Weights of a small mixture-of-experts language model, trained from scratch on English Wikipedia.
Size: 9 layers, width 768.
Experts: 48 experts in each of 9 layers, 160 SwiGLU neurons an expert, 8 picks a token, a sigmoid router.
Below are experts of layer 3 (counted from 0) of a mixture-of-experts language model. Rows are named router (the router's row for the expert) and show model dimensions 192-239. Each number is 128 + 24 x the weight over its row's rms, rounded and kept within 0 to 255.
After each expert's rows: "mostly gets" lists some tokens that are sent to it at least half of the time. This comes from a sample of Wikipedia text that the model never trained on.

# expert 44
router [140 101 132 146  92  82 149 122 131 134 167 133 139 127 137 156 133 141 139 151 141 124 135  68 124  75 142 135 120  81  89 108 130 107 132 107 115 155 126 109  99 127  81 122  93 119 139 105]
mostly gets: " Title", " Label", " York", " Angeles", " September", " Representatives"

# expert 1
router [ 91 108 109 132  83 135 108 144 149  93 138 143 107 121 118 121 142 170 105 172 169 148 136 108 109 111 149 110 119 119  92 121 119 122 165  97 125 114 142  95 139 144 135 127 108 155 128 125]
mostly gets: " family", " Carolina", " city", " European", " national", " Angeles"

# expert 12
router [148 103 123 144 124 148 116 129 139  96 146 142 132 123 127 130 131 128 132 161 182 194 129 127 126  77 146 127 129 134  97 124 122 162 146  97  93 113 168 142 151 151 160  95 122 139 167 100]
mostly gets: ".\n\n", ".\"\n\n", "|---|---|---|---|\n", "|---|---|---|---|---|---|\n", "|---|---|---|\n", " Coordinates"

# expert 20
router [106 128 110 113 123 117 148 102 111 111 147 135 122 126 115 135 132 121 132 105 134 139 146 116  89 130 111 131 104 125 106 102 120 139 118 110  83 134 150 143 101 135 127  86 133 135 160 110]
mostly gets: "\n", " |\n", ".\n\n", ")\n", "==\n", "\n\n"

# expert 37
router [128  84 104  89 120  88 127 126 141  94 168 139  97 132 161 145 121 143 162 132 141 101 142 138 162 109 101 100 128 120  88 115  66 132 102 119 135 163 143 119 111 127 127 124 115 140 110 133]
mostly gets: "'", "====", " their", "'s", "===", " DF"

# expert 47
router [135 109 118 146 107 127 147 136  79 113 141 122  91 116 142 121 135 141 132 109 123 139 100 115 118 101 124 123 145 153 112  90 106 121 146 109 123 123 122 157 117 110 138 145 135 125 137 123]
mostly gets: "″W", " MF", ".\"\n\n", ".\n\n", " York", "=="

# expert 4
router [178 131 107 145 118 110 106 135 137 110 163 131 136 129  63 120  59 124 175 105 118 135 127 150 133 118 151 151 101 113 120 143  94 148 113  89 136 116 154 105 128 143 131 106 124 127 138  97]
mostly gets: " MPC", " many", " However", " most", " Votes", " %"

# expert 10
router [117 131 134  82  75 119 143 130 167 138 141 173 116 152 123 123  93 140 158 122 128 123 110 106 138 117  89 127 101  94 128 131 110 161 121 111 112 133 119 130 121 106 154 134 129 163 163 110]
mostly gets: ":", ";", ";\n", ");", " •", "\","

# expert 27
router [120  79  95 136 110 105 113 146 134 118 136 132 118 147 173 137 109 125 216 161 162 133 124 120 140 106 128 123 130 123  86 109 124 139 100 118 127 106 110 138 150 134 138 163 100 129 159 109]
mostly gets: "ization", "ation", " death", "ations", "ions", "ments"

# expert 5
router [124 141 101 127 122 114 122 175 123 105 144 168  95 155  97 135 109 153 196 175 157 141  89 119 125  80 152  87 156 120 102 114  88 156 152  82  85 115 121 124 126 122  73 117  88 159 171  85]
mostly gets: " $", " %", " half", " Votes", "$", " Free"

# expert 30
router [146 105 100 110 105 117 129 145 127  90 155 135 136 125  88 133 140 130 128 101 192 151 145  98 139 109 136 132 118 109 131 110 114 150 174 111 107 103 142 141 117 168 149 126  80 136 101 100]
mostly gets: " h", "aged", " list", " Carolina", " par", " wide"

# expert 22
router [ 97  98 119 144 132 101  93 138 154 127 143 144 104 152  90  97 134 158 136 113  92 140 151  87  99  68 101 105 126 120  99 161  95 192 179  95 137 123 155  85  94 148 107 117 121 164 130  91]
mostly gets: "|", "-", "===", "==", " The", "===="

# expert 7
router [105 104 148  88  88 125 102 141 119 127 203 133 127 105 102  79 129 142 131 138 118 114 146  81 112  88 111 127 168 146 147  99 137 110 121 123  92 129  81 121 113  95 111 146 149 135 139  88]
mostly gets: ",", " (", "),", " and", " –", " -"

# expert 40
router [114 121 130 135  91 120 133 140 141 133 136 152 139 127 118 107 146 194 151  66 121 158 131  86 121 136 137 137 156 124  83 111 119 166 146 114  80  90 136 136  91 189 102  93 129 160  97  58]
mostly gets: "-", "°N", " -", "–", "°", "′"

# expert 15
router [ 91 119 103 138 176 151 129 148 150 117 125 156  81 145 154 125 146 106 146 120 183 136 118 143  96 139 112 142 109 132  83 119 109 132 155 103 124 146 135  93 108 177 147 125 106 118 117 128]
mostly gets: " tick", " Carolina", " Summer", " again", " day", " back"

# expert 25
router [ 97  93 136 120  97 104 110 143 135 129 136 156 139 141 105 132 125 128 169 130 144 102  81 123 147 116 122 169 134 100 100 117  96 146 153  93 104  84 108 127  85 136 125 143 124 127 142  80]
mostly gets: " −", "See", " Nominated", " working", " worked", " vocals"

# expert 23
router [150  91 126 139  83  80 122 115 101 135 186 137 104 126 125 141 101 138 185 140 139 149 123  92 139  61 147 104 152 153  71 137 108 133  95  94 111 137 117 121 103 125 136 120 121 118 102  78]
mostly gets: " States", ".S", " Representatives", " Haleakala", " Finland", " Animalia"

# expert 19
router [117 107 104 144 130 148  99 118 118 100 156 186  88 111 131 123  99 161 134 150 149 148 151 151 138 100 123 107 128 144  89 124 138 172 139 109 142 126 150 101  81 163 109 137 117 103 124 112]
mostly gets: " football", " Cup", " League", " FC", " tournament", " basketball"

# expert 6
router [ 98  76 127 120 133 123 120  98 155 115 126 147 127 126 149 136 110  95 158 126 127 111 125 105 137 125 108 109 139  92 117  78  74 139 120  98 106 156 135 157 129 120 146 107 110 159 158 108]
mostly gets: " JPL", "%;", " ·", " tick", "(s", "-STARRS"

# expert 46
router [127 105 124 127  96  78 126 131 104 135 137 140  96 145 142 112 125 134 183 113 126 145 140 103 109 118  72  89 128 127 114  83 116 174 107  78 124 154 121 137  74 128  94 125  96 146  97  97]
mostly gets: "A", "C", "R", "S", "M", "L"

# expert 42
router [136 110 143 149 136 105 163  88 133  90 133 153  97 105 124 143 123 118 164 156 132 108  92  58 100 105 110 139 147  86  97 113 107 128 132  68  95 153 143 142 106 116 103 111 120 171 156 143]
mostly gets: "(s", " Roman", " tick", "-STARRS", " information", " Piper"

# expert 32
router [133 115 111  97 102  80 120 139 153 148 168 125  90 147  93 128  98 129 159 136 182 133  98 121 135 130 119 158  98  91 100 123  82 144 146  78 135 128 126 131  87 159 147 143 131 137 124 106]
mostly gets: " century", "See", " years", " life", " un", " history"

# expert 11
router [114 102 170  87 118 125 146 168 120 119 195 147 134 151 123 103 114 181 113 121 116 132 155  77 132 103 107  95 140 162 148 125 150 125 151 118 113  99 100  89  84 117 109 131 151 125 124  99]
mostly gets: ",", "),", " and", " but", "\",", "',"

# expert 16
router [138 103 148 103  86 110 116 118 101 145 148 126 102 177 131 107 108 141 143 131 159 153 121 135 158 100 120 112 140 169 103 108 125 118 129 115 112 162 128 123  82 161 113 121 123 147 133  80]
mostly gets: " (", " [", "(", "[", " (#", " band"

# expert 36
router [126  98 104 160 123 138 118 116 132  88 150 155 114 115 138 119  69 165 152 118 172 158 138 139 115 109 118 119 116 160  72 134 114 152 154 105 146 149 130 118 102 145 114 117 115 105 124 117]
mostly gets: "″E", "-STARRS", " size", "^{(", " Route", " traditional"

# expert 45
router [ 99 120 111  96  78 119 108 137 112 153 116 132 123 103 136 104 147 146 152 108 118 136 145 112 154 133 140 109 132 154  59 126  69 111 156 113 112 133 112 162  90 153 141 141  87 116 158 129]
mostly gets: " |", "|", ";", ")\n", "″N", ");"

# expert 2
router [137 109 136 162 111 123 132 123 112 134 168 139  92 122 139 131 132 155 171 129 158 109 133 121 148 127 119 129 129 119  85  91 145 140 116  90  99 152 143 125 105 124 113 120 127 133 115  83]
mostly gets: ")", ")\n", "),", ").", "}", "\""

# expert 38
router [124 104 140 148 131 113  96 115 149 113 172 125  94 152 169 163 112 114 133 144 130 135 174 122 150 107 116 113  93 120 115 100 110 131 104  87 132 151 144 130  92 150 109 147 107 195 127 143]
mostly gets: " tick", " Nancy", " Soviet", "ș", "field", "berg"

# expert 31
router [136  96  93 132  97  96 140 122 135 116 134 136 133 128 112 106 155 139 110 142 143 122 139 107 132 106 159 119 116 123  89 125 118 129 169 114 118 153 140  96 140 158 124 116 103 135 147 132]
mostly gets: " October", " there", " There", " However", " December", " January"

# expert 14
router [141 113 120 164 108 116  97 107 102 144 159 162  99 122 118  93 109 130 135 151 138 132 136 123 135 114 154 113 129 111  89  98  99 130 136 121 114 137 108 149 119 102 110 147 128 134 130 113]
mostly gets: ".", ".\n\n", " it", ").", ".\n", " they"

# expert 28
router [184  97 136 137  90 111 164 162 139  91 113 113 107 147 109  94  92 153 124 121 156 162 133 126 168  99 152 114 122 164 105 147 124 117 145 111 100 135 152 111  91 130 140 136 136 140 155 105]
mostly gets: "|---|---|---|---|\n", "|---|---|---|---|---|---|\n", "born", " %", "|---|---|---|---|---|\n", "|---|---|---|\n"

# expert 39
router [142 117 125 110 101  98 128 162 152 139 135 175 103 138 102 121  77 125 184 138 164 167 104  88  98 110 150  89 167 117  90 133 105 142 125  89 113 137 108 123 109 136  98 113 119 152 169  57]
mostly gets: " film", " music", " Apps", " guitar", " Votes", " Pos"

# expert 43
router [111  81 167 184 101 127 142 150 132 135 174 144 152  99 157 144  83 131 147 110 167 174 166  84 119 142 106 123 146 136  96  96 145 111 143 125 148 136 167 146 129 161 131 146 102 162 152  88]
mostly gets: " =\n\n", "″N", " MPC", " Candidate", " local", " species"

# expert 29
router [125 123 165 106 114 121  92 140 138 110 175 151 120 104 111 118 135 169 151  56 165 148 114 123 127 138 133 124 172 106 122 105  73 113 170  89 126 123 148 113 120 121 141 125 142 119 112 103]
mostly gets: " MPC", " Yes", " Genre", " Candidate", "She", " %"

# expert 0
router [125 121 164  78 108 114 154 149 137 115 148 154 100 132 142 135 126 152 171  98 104 117 140  89 134 120 107  87 162 129 109 121 132 141 156  87 121 121 142 158 133 145 172  87 121 154 123  53]
mostly gets: " called", " announced", " JPL", " named", " considered", " appointed"

# expert 35
router [133  81 103 138 106 120 156 115 133 113 123 136 106 111 157 121 107 155 133 142 163 154 144 134 170 142 112 186 149 127 104 108 109 152 154 117  77 115 148 132 125 158 121 105  60 143 177 108]
mostly gets: " John", " st", " record", " Mark", " tick", " Dr"

# expert 24
router [149 143 113 111 101 108 114 149 145 129 115 131 109 138 143  87 139 148 136 101 135 131 137 104 138  92 147 147  98 135 106 143  87 123  89  99 100  93 106 159 152 123 106 120 133 111 148  99]
mostly gets: " to", " as", " of", " in", " with", " for"

# expert 41
router [ 91  98 115 118 118 100 199  99 112 120 135 119 116 112 129 166  88 134 145 128 137 111 123  95 121 103 120 122 113 138 106 104 125 126 116 111  94 130 136 132 125 153 106  95 113 154 130 138]
mostly gets: "\n", " |\n", ")\n", ".\n", "°N", ";\n"

# expert 13
router [142 119 120 150 120 133 129 143 153 150 152 157 105 129 169 138 118 112 140  94 158 131 115 130 154 136 122 179 110 122 132  73  86 163 110 104 123 124 151 110 126 155  97 131 109 154 123 125]
mostly gets: "″N", " own", " commercial", "ization", "°N", "ová"

# expert 3
router [119  87 112 106  83  96 145 120 125 143 151 105  82 151 167 117 133 120 178 145 141 130 120 158 146 119 132  90 116 153 111 119 116 127  95 116 147 127 149 104 116 112  66 130  97 129 171 109]
mostly gets: " Label", " Jack", " Boston", " Bronze", " Br", "ová"

# expert 9
router [ 83 116 171 132 107  96 147 151 107 142 156 146  98  91 117 118 158 138 160  87 123 154 123 100 148  96 125 107 160 133 124 111 113 150 151  88 124 112 157 152 126 133  87 129 135 112 129 122]
mostly gets: "″W", "=", " Candidate", " Born", " Piper", " Genus"

# expert 33
router [ 96 100 136 140 136 131 115 163 140  87 147 139 124 132 149 100 143 161 125  86 203 157 142 137 120 121 102 149  95 141  87 124 133 161 176  95  81  97 121 134 130 157 163 129  87 156 147 115]
mostly gets: " DF", " Los", " Piper", " MF", " total", ".m"

# expert 34
router [ 87  81 148 158 103 122 101 107 150 104 152 124 136 104 155 130 141 107 127 103 137 136 139  86 128 156 106 131 127 136 127 139 106 150 136 124 154 135 145 146 135 144 150 111 103 116 165 113]
mostly gets: "th", " he", " the", " she", "the", " they"

# expert 17
router [122  98 101 101 107 118 109 142 104 150 138 126 118 166 124 107 156 151 129 129 139 161 133 127 102  95 172 102 124 146 118 115 110 131 106 106  77 100 126 126 118 139 134 116 100 123 143 118]
mostly gets: ".\n\n", " by", " \"", "\n\n", "==\n", " =\n\n"

# expert 26
router [131  96 169  94  88 105 140 174 172 107 197 143 133 105 121 110 143 137 150 130 173 121 171 108 171 138 135  84 124 109 109 122  95 134 123  99 133 119 144  89 130 100 117 120 122 130 159 107]
mostly gets: "′", "″W", " Smith", " Kingdom", " David", " will"

# expert 21
router [137  91 117 154  85  88 132 144 161 116 190 145 108 134 115  89  85 146 204  98 114 122 131 134 130 115 111 113 152 126 100 135 104 111  83 109  92 134 129 137 115 112 148 121 133  98 152 103]
mostly gets: " York", " than", " Representatives", " approximately", " latter", " least"